Weights of a small mixture-of-experts language model, trained from scratch on English Wikipedia.
Experts: 80 experts in each of 16 layers, a sigmoid router.
Below are experts of layer 11 (counted from 0) of a mixture-of-experts language model. Rows are named router (the router's row for the expert), gate (a neuron's input weights, with its number), up (a neuron's input weights, with its number) and show model dimensions 0-95. Each number is 128 + 24 x the weight over its row's rms, rounded and kept within 0 to 255. Numbers have three digits each.
Before each expert's rows: a language model's description of what the expert responds to; "gets" lists some tokens that make up at least twice as much of what it gets as of all text. This comes from a sample of Wikipedia text that the model never trained on. Tokens count by the router's weight.

# expert 17
It responds to: Digits inside dates, year ranges, scores and statute numbers, plus spaces, dashes, slashes and heading tokens like See in See also.
gets: " ", " (", "–", "/", "==", " \""
router:154104139091116114095114140111145111136132139130149128136108167093115160111145149133123148107123144175152126163127156153113063147159109164100133087149159128128132127144129185120139133129118128148148138172152092154171137110137152140113138126157128123154150115118150093170116103119140149156
gate0:087163136148128094095129136146167145135114110104116172122134118099091124179101122160168150135144164124146117128128142120107143134108129118099139068158181122166124134104156145111114134168150150124117143171155135138118098111101147139106153134152096150153136146102140096115108120091150175130
up0:152074132110128140137141139095053160117155164123127143130080124119126153134140133086113123084134138124122110116109154149120124161143133149116108122133110139131150124172189168149156152148097154186156117145110146131113137135168102140150129106114127108148172151160143177136136079148115147101
gate1:129124134101114115169162102110150145141128165136102111107089139114159171168123123165105094131121163150146096108149128157142134156143162140131125145130141116116117100121132100108115111113130153134146087156114139119155136136151127125130156103135133124145131123108131070110143107078057128119
up1:140151123110182109099132168143136143129118139212165097141130146160138098152096121140138169111110113103084102138089091096127158124153112152141111114094112109177112099128105133115144129132143084167132110146124132125104086140107130147125106101138136167105101118132129140170097111130171080166
gate2:119129088121152110151093118123147138114152151160112056110141124141142101103116142111123130127104089138129146123156158144085124123150092134145161120125128157140104110139151177123126132121100122131127110126083105095130130124118138097117160108116116153101156093144182088158131091103129092128
up2:129106111127100136130109103153115108102107140144138100112157154173114178131114140091135113123161140111127142154113125122129115137077135089133101116117148167131104095156165138140137105121149076131127116113084115131135158120160127162118144104108127123143152079077141136152167150121148133116
gate3:130114159090118140134123135101142101162131121106125156137130129108099138119126149092113138155177102124149099142115123102179130160114109151150124126128131106174077095112177106085127159121127145148101086128113101131109071135125122110158134101109151119130170128123152122107138176154137128147
up3:123152145116140123120093082134143109154174117112132146131143109128106150149175139154089130102114111142107137113110140110180149145191103131187141116090144103131105147148143105112123099105085123108130131161143166083128102128105101123106139146167114091133128128129163108150134099103123109087
gate4:134152095157129125102052145103129107122101114148143140081170134060093163126083129105124107111111147111146124115121122151138123140105156145097155167109121117122163113117122161124081113106126183122103111098142075083125165130161106152113136149131120105111109102140119143157125127123143139127
up4:119082120086149150162167149175147121148177149122125134119112098116145135122106126134118135142116136109099140135129146131143160121108146116112138162121139155142184135104152145069143145113162161093120129102126129099149095162106085204138144164124146132109155143134108141115123133163136153136
gate5:127107131134079080127096086127123117141134165149118135159135189127193133143124112104119173127106101129114108121105134125107192114125118133149135126148149116103113072119157105116105101140153101125170117127100099118145087148107078089109120156121108121141124156118124094117103087108153128138
up5:074088069137070136165130107102126131129124127155128139116100180118162131079129166120116143145107151111106149158143103148126144160121155128160167132131109129156162127117106127152108138093121111120156122149122134122162135141142091086111131103142131112149173120098131117122096097123100137115
gate6:126113125115096113132125158090134144149152120133131092113080151135102129144135122111115142156110101150126140141162128104090114136164128157114111086137143147140122099157157076136152110121134121109139094129130136136143078099129155144144164109165069157117136116143137115138123103130122144134
up6:114113103162108162107183067124152181144148110164124151127175105123151128112105087084134095111126112122121120140149108120136130122115141151119145175132120116125122136087133108100144079107171120151116130150101138148145121095115102128134161101126143120085143131132096106111098143126150104140
gate7:162146133110147111095146142146137107135116176140143128133125125103139173133104163123137143142170169133186132138131097081145190104105110143153112111122091104127136126153117133135111121099133117132150149148130139100129078146139146099161081104115126106150127062130112127136125164161164120162
up7:176130157090147130150167081139124158161134141141159120182116085143132120110124139134101163138170123127176140140040077133138145207190155104121163143138094145145118152144137137107160108156132138143135128140138116121145086144146121125111124152141137070132125111158132130175119154153140146160
gate8:150118140094152135116121103089124107161148176128137155164156147130099109112092131098107126150161122150090128096120137088154134125148151150125122163108100142126119169126152135115119110114138162101112105101142112151140096097144146133131147139110096095133138155120149129143126078100079125099
up8:124138117109117111089158100137136115106148136142109146139136142130162097126109117162149146144073114123087145113097130132199161150113116138119126081122091131137126122119100164127138108121149121127119142060121145169089172152093091150126102161070130114110129095144141124138107145104132091154
gate9:074152133110100129168147152093121115110171073099109170122142145148102146085143154130164112125146126154094093149127159088099092087174144138078105131136167151160126135102140143159108147141163112148155161149140117117111137115143141092134126156139123126135114132105108184097133126176101147092
up9:135106109109147148133098125145159087137156163123131129148137161155093053097113142115086101132094125114129153147126109170119110141067114134138163106105118115124100117124130115156109113114092116133123117094106126132134103119122117116133102121110128097118122118141143064105143179101087111136
gate10:135148153108124129144132117103133141116148172122148131164155132156147148121098120138121080126099097124128110111130114137156205095110095171125142132121101180164108133132154138130140143107135138161109158070138124099119169070163134127129158180140098103087121175149126116133071097100116173134
up10:100087107110141102114115155100164125153113099119096131094154167128153138140139148101142147124099080094152109128119109144128139086108150106163128150163123124110175118134144149101150152101117107104129153106126143179157182136160115111122121100123132138096132082123156134096105133144118132107
gate11:175160136116148153133140153124167126106171139142125182133121119125171128172126094106109127093141132124122105140134126115115118146118170134147136174173144136155124133151146142103122142146166108107157126151088126146144120154139161097118141093116175107146146133138123101127094120146148172170
up11:165180132147102134148143097145146114177148143115154094092121091144117142123116158081090143120119120121135160139082159149110173116150107162130141106167106146121101148153165124154132149101113139098135139166150124177105137118185112114148124135129138123111124115115102143139122139128148144150
gate12:112137150117103153105104085128162079114142121153085130118171131116113165110114138120132115167136096122140116120119127161127109148126126125103163126125100151105108146113097169113058097100113114103097127130117120116148124118134162121154114129069157140112107102117119116143107137156143100134
up12:123123126092098101128155175123121166114124141150106118105111150173162104166128146135119063124091170178102108105121160148155137119122147107153103118114115129088083131157189152150145139160141135110123169121129177091110150081127121121124115103156151146144162137083105173129145175120130081146
gate13:093113113101128119127131155171156091134108125136088137101145120153105154126140134119121109116126124175122100152095075126135096111173103143108151098115133097131092143144166147144138138145136115158131125106062093151172115073123122107134110126138122108096150126117101149097178104166131127148
up13:122156136127175158155098149122145096173141127085161072133089145148147094162158132142120158110161103125132130124146151111108152084136105134069108124131092126127131093117113143102140100119082153123149150126134150146184118144155110151124129113109106122123117125121158097117112120148087128110
gate14:128174122125126159132151191172127139128167172150146159091127126136155158112150134133141062138126138136119128159157121106075135105139144150150134120169203143107131088109146137139117120173117114142130146107102119064122101112123113174125128115141112127115105165124126122111138104178130147133
up14:175160169096132132101131098108170133169129148140100149168089119091076184134107175094131156101132118138181162106133122094151146134169128124163101164124117129087163145096119155132078104111103140159099090102099168126075127120138094075125148139112163112129145102141096153129132105141118114111
gate15:151114148111144128138126149104148151150109151136129177145120151153108148110137144123119133134132175101136105106092175152113051133128127115106157097106111091127090123114107117119064124077142123140144147133100088173104093114126110084133094165120150156175128140108140125172130126086120143117
up15:163166134103149141108184110073122110132138166150119113144091117124129090140048148077085152093100084140147155156115121134120151106152137142155098131114110107136129123140083137133156166158158164095123136118127151090115126103154125059139134098169126118130137140171099142164125109065144099164
gate16:132133113098120146136139099132090144101177182154134106166076104158142110129109123121095156087123111127162148156157155097103158153126145170153131092117117075128110056105159100122191132171159102156114085145127166080103118123145114154145097150162174121153137105166150096096133090164134134134
up16:189145130107163115165122114146102133096143122117096143160154136134121127136134143146099082115170122118206128121091129093209173130123159172146115147092104113120111129074164128129134119144114126058146122148123104082114124151138132106129112128122132129118120130125165118128145143142136181097
gate17:099149107155111126105140143153119119109101117101186124140127145163100113110137121153156102131127141154106161121138173147126073071130172125126107139137169136142157117140142155166112156160116080119085194138141114157146099094110176136126112136154074148158116136095162118121156112083093119122
up17:133127164125138143153129119149129143138160163117150132132084125136150120110119126151152156096138116102115117119089142099126157146094117123126143112145126145150104097120127137115099124131112111150129121123140123109114070125128095160122156113160172107145113101137180102110132156088119091150
gate18:169145103093102127146117154141128186170140144081144137128125159135117142107105113101131132153100118143097104137113148163130094115121156152106123127137114131112152120151155137141103111095142114118130137074104132128138175134139117167142110155179129160135152147127162119135119140146108129094
up18:127143131128124082145117090110120114114124096170119105149092132121144084129126138117145129128168149114138146147095136116097152117131127156106143090119128126063091119127103073147115139131161144127111122106123114110143078150087121138131132095099127110109108114152077119161105109116128161113
gate19:135144161093178151153105165104131106166129112115110133122126143146122121180116134093122116106125167115147153155107134119149184107121088139172134097144159147102095095165155104154142107116158119114126098109133146161109077130146147134127124123182119116116160058116091107097147099142102181109
up19:128163186140108153143109130122139127107151130129096153127123144114161153127113108111109099110116142146087059099155128153165149147120117145180142138104124111155093152148100082153108133146133116147101147103155174100135088166133084115133117126102131149145127114120086118138144105122091121133
gate20:132162132149124126131098135140127140145130124122071118120126139130113153155142199106100146163132124157147134106119137145126093123100112150123123147109135154177112088117098173132134122139169153090122151097112126134134130086085127095130120093167127161124150103136134118107135152114138084126
up20:082111118152142114145123154114105093135102126136146151112114105154109120127131121159134153141162159115146131142115120124132163156151124083143113119162079117137096127102151140109120148152150155160151082120124109143141107097150127142150099120137119145163120106094125151163110109103136070144
gate21:069112153102072120123118153125152112117067121128154132091115125126145164121118138148148128114109163175145165159116126117113114139131138100149135124110128177161131110138126125175133102117127171154115089164112155124133112117154098166151135105108148142122113134132128134137124140151109171124
up21:181080144093160112106140134070129173134078160152149130155096127119134117125161140144115152141110106115172152119127155136122112116143151153100156162123119110147135127158130137120139090097144142128118167116114124107115145117121138086109094115150145147135145141144165141170097160108106097125
gate22:164087111151116140162129140130106146143127149117155119125082120118189116138149141116135162124081127173152186124111134131096133123087126132115116105143108088140131128115151090151092150099129111150129118133127104121146140110137129136120127132138116121156156148148127152128098110092108126111
up22:085121107147073133172108166108141158141089100154119140147121122110117120136110108155127089163088105116140112095116148138103163149126111117127142142143110142153137106105140131094147075141125126102200132125137168095142157170128167125130158141117172156166102136122084122104100126180113161114
gate23:162139138131118100141148163128152129153120099115128130132107157068135173153116129137191171122123125147117157148171123163106139100113168087121119115119142111119111119120104115122069110113136167146177091157121152107147102083123103136136111114144115172121106149149113188075164131176088113148
up23:136127098122123102126111154115146078128201131089150102141083145091130129130132139154104142107136133111139083143100116159143136147137090150142110122104123127141155114162148074106114127125113167116075128118137127149116089173128105145111099157123084124121169161143098120104134158160126121087
gate24:121110147171106142164146117126081147105125115150115096149122104137137110145104122121169141152117089120135130100140101118121109109134130141080147112120149112077146128163104142102117173130149130134112115132178139120131125119108088120140117164122165119142128135157177115129120151117135103128
up24:147140137141107120148131122131096153126185133085179152101129118114144127118145136102149162104089136126086110148171131164103125116081120164139166134106149159158108110131123114115148132165172094122140126137111141099151170159114104124129112107164164092119113117140163145132131118128150103148
gate25:124141122161132140144124098135155137159120122102137101125122127146157131094132111078080131115093098174151127125122116116119156104102113161106131116151166091126145088139079141164152124156180101127168131123136154089139135156116133190137147116134157140093104099163158127154127186152132153114
up25:092136168083135131131141093168127158145139139118100168117145127082137151085122174099154124095159135115116158138165102088121148116162108104128110099102148123155150116133153168128130161132150069106122152153115134114130135095111116155113160158149125105080165143163149099132164093119131099145
gate26:085138118127131152148123128141124108159115097083129158137135138132097090098107120150144144159121140138169116132158088110115076135141157162160138144152140126160148091153147107131107110132136112148119119138125139117110103129131150105134163143154116131118130118122135089130145076155101119146
up26:151109141152144152155113120141142111142120114130122131151171132087094152095111111148124150112176125128146123135131107117111116138120111149180154127147130132114131126116168131138129099145124123129141100102124131056115103163102156152116121141151148106142097136124127121129163133150146117118
gate27:147093137109130094119164115102129146166112166141156120156098114093147112125144114135102118138121099129167127123108138157134161112194113149120147163139119133107109128123105138098156109097169152164118131113133113140114102149135130101154168136191152150126129124152133116171081097101145061127
up27:164118158138075070172114149109138122102121134110156089115094156108145140142155133073104075127084119144095111097151148132116079107154109120128093130132147175121126140124120129142116133159104131132131108098119124138122153109096092122110171099091108128128115165147122141111173128108110103110
gate28:094127126106117118163146082094114085143092096163121084146138127135159130137126082161129091125085142101097162116122117133089095102124069160101132113103143128135083096153113142160136138121117171143120126120124134140131139106154139115147140143132175190098122179113120110151123132096131071111
up28:139150125140111103094130163168119096100128121151097150145147121157152104155115140097095129136123151166131131132158129127140148118080133132160106148091177092117117139121092125120181114120093116169104068137123144152091135141115125100166157110175138130146113147143117137138108115133130125115
gate29:125153090156162119130115162123133123099156105169140110126139120124147104117109111152136148104114135142137171183150124140114114133087120135135107153099134085138112103124141092138119122128136126111141136128146160124199114150124127113090101147130109122102111118153131139117124104134119170083
up29:121133107109118156133101119149122103133134120107142122150209152165123103133149130138114137083121142124144146177167118102053077157132111188139144102137105132129161133147137118132116126150126114133090122105119098165102169134157163162092125129117119097137144142107121126114135133119158198125
gate30:095176133135056108095097134114136149123080147089125095097139149146159115104173181093142087151139164132107142125135133162100069093090130126114128147142148136126123151118136131134118121166129119132105145132101134143125121143102151077156102146145129123122135105114168104113157159131140158151
up30:113134141120105128103117118079126138111102147140133123130167119155125124110125122167133155087130142141116150113140153141179123179175127138161113101115119112129147098138115138168133119102154130174097099100139138123118143146118133179158173106141106126131150125113107162133133088129113126178
gate31:169141137096136137156134108124098116139144147126100172144120119096137159100134139162137147146117161138125141174122165134131110137157184167116116134098158168122164116135136169130128148136170097110089124136147080138137149141138137144113144068159170171119130130149110132122124109117125140141
up31:083124105116158127101109118108164123143125110135128119114125141108130137147098151187134152119112142103128151142137104069080102132107116100148136134141139118145104085118118104094155117144153162099181110121099143134169137145129145115120101122109106166119135162124188145107089190082172176121

# expert 3
It responds to: Periods ending sentences or abbreviations, plus closing brackets, quote-periods, list dashes, unit m and number words like two, three.
gets: ".", ".\n\n", ")", ".\n", ").", "m"
router:082166157152105107151128114114117114121140141090134148131136125112136148155089170154116170089125180152140144160117087155130110125138137152179068123157169148123099147102133146120156091157174122123128142136138143137150120130160111137139112157117147140155156132106134099128148141125092136102
gate0:131168135120109107118126146183103150133162170109133106138125101116121097117095175162119110178121108143158134138173121134095124164184137141156065099146148098113106128133136142138131118139117138122116128144133129161095114129115085104146138107200121114130110122109111119138111150138064144122
up0:082136109103086090117082145087134122121096134121144116106152111104045103135139134173132102081167135131131154121149140111151136132108110117122120142121119138146128141148129095119141134155111144115159130140105096094119128112126119129128135097202123148087163107108127121133128114128101118120
gate1:139131128146125111144144133089145099134139147137122161110147146116106101170095138185155136151150153110100137139102143118130129151137093112101148122192112143130107115107149155133151115115108151152133123139127106132145113099154117164135120134049129104150141154122108111115131096096155116102
up1:124104087090146099150139108176096110123095104120110103143185129086168132108085097147115103167135129106146144113147165093149160140164130135125127124129127155149103146119157128136117143137139145088109125127098151039098107183134133097157133083118091175096160139145166132138121117131147115142
gate2:155142110142079086165132115105123114150165128119127148115139119168150121150142111077106099123110164125150133114147169199132126047125131141092113137167169147122116115127148111091085123102123175124144139143111162108107134109113106101130143145130115131153112140185122130105066097132144138158
up2:158080127101141108156140135135087116199124136151114165112114142125123134129113091164089132096116122151129135135103131136150130100152082144137113100121167159128108119134174128131142121151134178140166138107134136136096139120137144075134097118130154111153150113161147168156160107139137105141
gate3:112132112127143139129152129136124117117169112144126143116147124142140159128124102136096164126122133155156135155099096105141111145137145152201116153157152163085098093128148153083112097135179148097095108075142147139154108164149104132095138137138140147139120106137157081137112081106150135109
up3:112112105100124085162195117082144126140129111119146113104135119167105146138114106110122119120117131165110111135132098117100106090149140151137136126105149160106168138107154111097130134132161120154108174072173154142110106140115134119157140068126157122143172133124169176100147118134134143122
gate4:111138130116170126124126180112141146126188131111137135133088150117178113096107159109159140131101116126176102099127088135091124100118121140119153130125167136106135147121146166149143105139123139108130135126117083167149107123143109144133105092161101146145091161148159113087130098137143165118
up4:085100133116136141155123169153148141136148102133123148151111089168120156110150128134178134120110127097113152136079138106096182142109144116086143099123110133159105120141176171112151153096132092122139098141130118123182105114130110163094131146094151112155120156159118124189065110112126119127
gate5:087108135125119118144135090115178131157129138108093106137136101174116148131131174102150150081135114115116127116111125091131101098117101137122169143113099125108094094123154112149114133143127115078131158091087117089128124121133162142093112133128139124139104149142141115157105073181168110107
up5:125166132130119158169159138117073157077122134115170153120092140134157119142132154119110166133115154138173138128153155130147114154151110173179098094128110126139182149093142080120161106080108085128174127123106149073134140122143115099113132139135117133104111143166130098142126117093131150154
gate6:108168120115123109144132092129115087132175113122195133113149096120134100112146146164121126101139107155133185120093111142104151137101151158124156165100121136138093081144099122159095151137113138108125103110120121088148110114099106111110145105079114135127150125169129112130167130152120083150
up6:131083135158139120153178178125129123132132116104089089129122151111110167104127098071094133136123130152176120122144147140169119147175081125113087118169133120126097139137134078107098100102176147109150133124117124063150111088170146118138137115076064139129113111101135118094106095115135137147
gate7:119164150115111147188112118143152113094143144097138132173141137151129123126110120112095139127105147134112145156100101069120114140152110124140159094140152140116126131111122172147115124114131091145085079145105104103134135110096147152134148165120103142146189121091102141149122176141090132098
up7:121085134146117126139152107145100145133109153155148108139139175148123124091144147118138155121145111148139057124127147136115103164136167153152152122130133131156137091123109140162152089127082127116154107120131128107114118101081102095131111142175110146105124156125139131140145102104139126089
gate8:141163157139101121127149140148084115096121140148137176118142139135106133100175153140148143104141125078137165142119133136117132130105158135089126098084176109122152113112093092117114169120131095132135163189115129112107149106105118130126107111091163135102125141118127147159103132122118169123
up8:133151128106128104123103116173114123091145165092165125159109111121109140155126186091107142116111133127127138108122116117123155127089115126081106122117135111135137129168181136175170141136128111124077117176090141125132153134137121115111159133168083120158114093104138110124159137099160127081
gate9:124139177163114109151152085132137173130115118107134165086114111096141109131120136168153102164141145125108140147113103144154086160083132136151107145095124101112150144133111110109108141110149130115115124140119141100135115136128121132121123123115175126128116114150136161118123094172153088109
up9:117091142158148155100145137088130126154124108149138150158110099110096125087108171148145135147153126123163114128150166108109145152146136128138133143145172119110151106133141134056080103144106152088159144092122140164084110139107135151106143144122155104129091136134129112125130098134143160115
gate10:096171106144111142149108157124143173122192118126132104081106165104096113109092163133123136134153106136106137158154085104123136115126154147161104082146136125122119152152116126121108135106128093083169141141121143158155127108132121155140101086144102157108124113163116113131097101170124101102
up10:112150125152125091157076107159130116084081153184138124158117120154097109172090143145132106117127092102175155104126136085126144104096098105121149157182135105163119101100118113150141153098137143181119100156143104093151145088158118162123109134114123110128115114148115137127100110089131169106
gate11:108135131108104108143100138117123113104129087085110102128137154136149117117091167125112104122099095102146109161113169155117152111130107146141119152114147135098127100149160138158121119101119133102086123137112145115107171116108086138130115117136130151145134139146101082128146141171114109128
up11:081121159107116109157110122149124091096104113122138119105085148109116155153198115141108123170119138123160120150107119129103147137094127136140118173131131102147148130134109127121112140138091156090134081133169148110123150174097128142130164121163159151132119117102117167100129163125154104130
gate12:128192181112123120094128092127135136125141182107158129129133143134137124138137154110167146150122153109097124166118117199145106162126158148136122164178119112120147116119132139112151118110173109103173151175115138163145128146146108095154124132142170131139143151142172142121133144144138135140
up12:132110101102145124142138120155106118120120095150132126138159106092131143170152133174143139087116105126116130090083148107129135083111127106124111202110093136095189107127153117173132093126144105158162127091154119120165113141116163154127103118085125142111089154115135092156129140118131119160
gate13:137136152169127136114175174170166097159150106102145147142140170138123164114086124136107089137106097130157092121094117135113169135126119108136108122109136132141113122120144117140094123113106199116138144149108142117099115148120172103130145178147089097147149153140157114143135114123139101123
up13:113098110123139095124139151159172164134142071066130120106129118148135100114168172108117171113129095128147129144126138131157148132069142109103090132129166113166152161089144120157161112157130111084115159186154123137113085112136135125131150144125107157109101111133083120146098126145087115110
gate14:109086123132139111193075172151140133131129124096156162099156154159134093137138146105142153093114119113090121107121124141165085105195190106097126153113117153153133130124106105164135109168125110114129134094097078111088146148124140149131122167122110156151132153100135155109104115122119178111
up14:135104143126126094104148119172136137099132159144111109130049152131127120123114069136103118159109148123091119136121185146128113126097169120113121123126080143110134188120131158129107108152085103143118140080139139127111131108123106109145114154103076151147173149098106148112083154119117125169
gate15:101146138130124145122147088106146127129126144128084132135159092115105138106137157096126138114116153120159142195141137168131136101116139132122112149119119084126109168100167106122126145130160090151119179105118134114125155127157115109109084121155088118104153139138111125124104119122139151086
up15:135128124118144116122126061121115121109138125098133118138120083146090083120108125089103139140096100165127157140132148152141105142138123198142152108163157156131119096167131131124190100082100121127127073081168104100179183104137190117140145138117160131141136101178129125100104151133120060152
gate16:141133133158106149104125185193138172127121071121099160129102106126173126125157132130098095117112105105138115116145114110118174104189121195128164140153149119121096130103115096139128103157123112126116142135095147123108130173112131095098121094133163143122174084127136149131150145106149122129
up16:125151124120115104164108132104132125086147121108119114129157114149147151130154158173122160141135125142096123141132102137084160119106133119113168079131151151149107154163098109109114155142144125064138146110135137097166112122132148109138137151058126142126154132127107122073132147152144115107
gate17:112124154134142083132130101132127150137088147146132122104140114114127162106131139148134129100106122141074130096109147164118130140121100116105134164137108136088133073095142144126207118119125162113143157121178105125128085148118093122119148139111169157116162188150131128151164122165094115126
up17:143133134172098140154189150159139102096133130083118136105117160081159113142109136142115100144145088118153124139151129158108146166109157126129126116110139121145120127101103133116069118139136115092147115120092157114134144130126161047110105111185105117073128146150096116122122146139107133131
gate18:145136161184153134118098130137114176167125125102131102183128138119155115103093096132116110141102108113129100129148135161112110148121157132138160124143158157099120097156130123118149186133185156153132133079100135127093187114137121128136138151124153113105100166162148111114132091093122134085
up18:122130142126151097130092141125160131093113128124117100153110143149130107169138136157156125114104142093136124120107147160135066107138181101137117101134181105141159112145120156112132101137163142109120149152123124095145142117144161137158131176071099110133128132100110104097111164121124123134
gate19:101158159163146150113112108102122117146168114072129168113116131125150115121146118145112109125153126152134141092132120144168127101120159099141166139144134125087168105157174076146108123124118151183122146152136122157095152098146134106114122152075144127106133142095100100121146117098086122105
up19:123146133162164149181141129130133153116106135121124132073117134132096129078131137089120120134087113126138128098118146126139178178099108169087152127125146148097150121124096120093128104087071114154148122104139128161103160186152145150127110170102126143145132105143166098153097077149147119111
gate20:116136159141123157099062131115144118090128144185125141124115108102111099104189132105159146140116144136106148070131090151113153152115122158161119152150094136072101100141110128132126100121139122090167149138123100139144140145124105115104107156092146149133176084143140135152139149116136131164
up20:095167161125106141101066142138123121099108099148118118119163123139134117124139146142096156139121136135120174135148131136095106111133138098095181163117133140130091130143115120140140129127138111137163092149081124136116130144092110108138128092142103111156126122122149153148157103121108151080
gate21:111155108156090172145147139165137107121110129090160136086126153135142121134135123157111098129117138120131115131100125170163168145115098148131167079163169124101120139107112121112127133155167105171110163121163097119142121144157140119158099113135151122120153152120173146147110146111150122130
up21:143122149107149155157120105203112090090119127132121118076157151096096098079110142098089126152140168124087121142128108163129135117143128114139145127118102171152198147143133152105112143141123098115104132102118127085123112092123131114134096111149085122156152145160141110145115132133114156107
gate22:154126125150106135095100162111093157123116138115162153092185137123178124138127120092130116098116115122154139168101103128114142147179166146126141179114176139120139177156154113136131118182169130097118097140110120104155116138141143156109133141137148150116137107144137131132146129095129097113
up22:162097148130166151095106119114130133127134148151138077121144118117116069116145121154148097095133151108125113122139154148127111126147121117130106149139122110141140105118123126133131178152079133116147155096146171113119130128106123118142084113116087116105098151119127125125147079150158121109
gate23:123144159140094115093145070133128109107126130143164119135138160110085134113089135150100149164110143138164134125120155109123125192151150135115151188145133107125100125118109166113138097117145126121131101096124118106130124109133153148119134131129140119085173127182129108151105124128080126069
up23:106097124149103136115083136135112162157140133147166145145092137169113153139120131141119106089138106111104144119128110067071129130125155126141120113119121158130123123136164145088119123132137126127118141156151126135108134106191121128133120120129103116140130162100128125136096135125117115107
gate24:134155130123174125102154120118094092124111127149132131129149121084117143119167187127102117152126118123154126126112169117165095141153123166116142136103122110138092126153146145108083141140130146151158067145162112080104117098146123153152147138082128103090182082159126159138129099179099169123
up24:095108132077140060145135149101127139145136119153084136160131109133123137117136090148105102110136117168118118149146135127136136138156141142177134131103108179108134124102111151143123109114134139091128092067151150068106139187123139133134146123116183132174136109144161136148102160099113085115
gate25:119129136127149135159147117114130139136164118127142119101180143128106127156150117190091132120110130125174181155121148096091095109132138133170147129151128145145100074100130153095156105120147091105148129096123133118112114127132123167164134119086105159122153165134144135172132115125093105150
up25:087137134116133156151140112145124166126098145148063130106150136093111149109104136122148100131142104093133118091126164125152090121162129140140140141095098113134110097113097134126115154128137154149151095074135146145114121115146147116121141104138145111096096118103160149128150149122129141140
gate26:099153100128198121141090147132119113134108162101099150149121149139107113126136165148111125124118129116115130122117088156133106164144119147134145146145136123128112123090092135127126118136132136105128120137118085120125139151144150142114139150138124171120144099113118094161173110177142097137
up26:092128145130103152099126150116132145076131121152114133177122121168131152146135141152088123129141154122154141137150145121132109119087150142131140079145130148128137106147126152113157113100142151113112125126144178105157118134154147157126088086108150127175110144115109168144126172150109109155
gate27:109109159158075113137161125149139100134131138127165144144101150141154132143139102096133139103126130106112124110082100152124114132073114121116083182167168130147112102130129109117148139059172099089108151139051125165117083110145137152133115118115149148123131124105142105120095169091079136134
up27:118121154090103147126104157143137128136075122119121144181103105165121117107075133129161134102119137137119140089109152141124117127123101096107149105118103108130145121124139160127131135133106085138154146106165109106156104166091098160135094158122100109109095175139104132136141126113107141118
gate28:111139153097155148159097135156141167084145133131134134131131153095143140155123162160110120125097129118174074107114086164101091135144127160170136147116150138087130109114115164138115109156152125124148171129129140072150101108151117123132105101147155132117113134124127124153120086116141177120
up28:146142090136110142129115137135148126138104122106107145157136152143136151076135159108124142130143139138135106165124149148125115117100123165181166083116136129100089104191153146100149155162138144125116099144077104129170152124140104111143131115166170162153132122152117135118168122173139099092
gate29:193141129130145141167104117128150152133113137137153119077074138160122082140128146105109109124116144118129123128154134147112144131117129125122138116122145144115089152106152131139119123138155100145148071100127119139097110180117139119149151122148108098115138148149149132160112105116104109138
up29:117099104128081088148133146101118175139119147124138126167148115116141125123117122137147126125158108109113113138118127154154175094131137099185144159142152139124149125135111116125103108150095163126123108075124136125141106099109124131141110092113114125147117124108137174101145108119143150152
gate30:104165116132129147191157155159141160169158087114123136130145154121126162133099140154110126121127138118119126094135108131072147130135097147152115115173186120114131096072112124156107076116129132188134181164156176120156159138109093109154133105132130098148127093123153113134143121118112168117
up30:141107116104133148134167110127144136140096122150122054145175148130136139152111122086156132152103105118114146138156123140100165163140090100120122169128106153136124158129128146127124131098137120124136132108109131135117121162118147143159142113113096154123113152158142144125112115147137149130
gate31:105173159139133104133125130152148118151158139064110151139138092120147165130108146109123169111146118089089130144100127164126092125128131128117136110140133147147140123144110146151144135147175098177132137140090129162128158105093159100144139141123118105177134122155124090097089149132137114117
up31:101133125130131133142161146091154151111121080128135105146151133200092143118104101145150158138155092122134168116122154116146133089117173132078133138123194117136079106123102126105124126109126151155086156109123105130141107141135132158172104129173200166128137166153129126141116130104137130107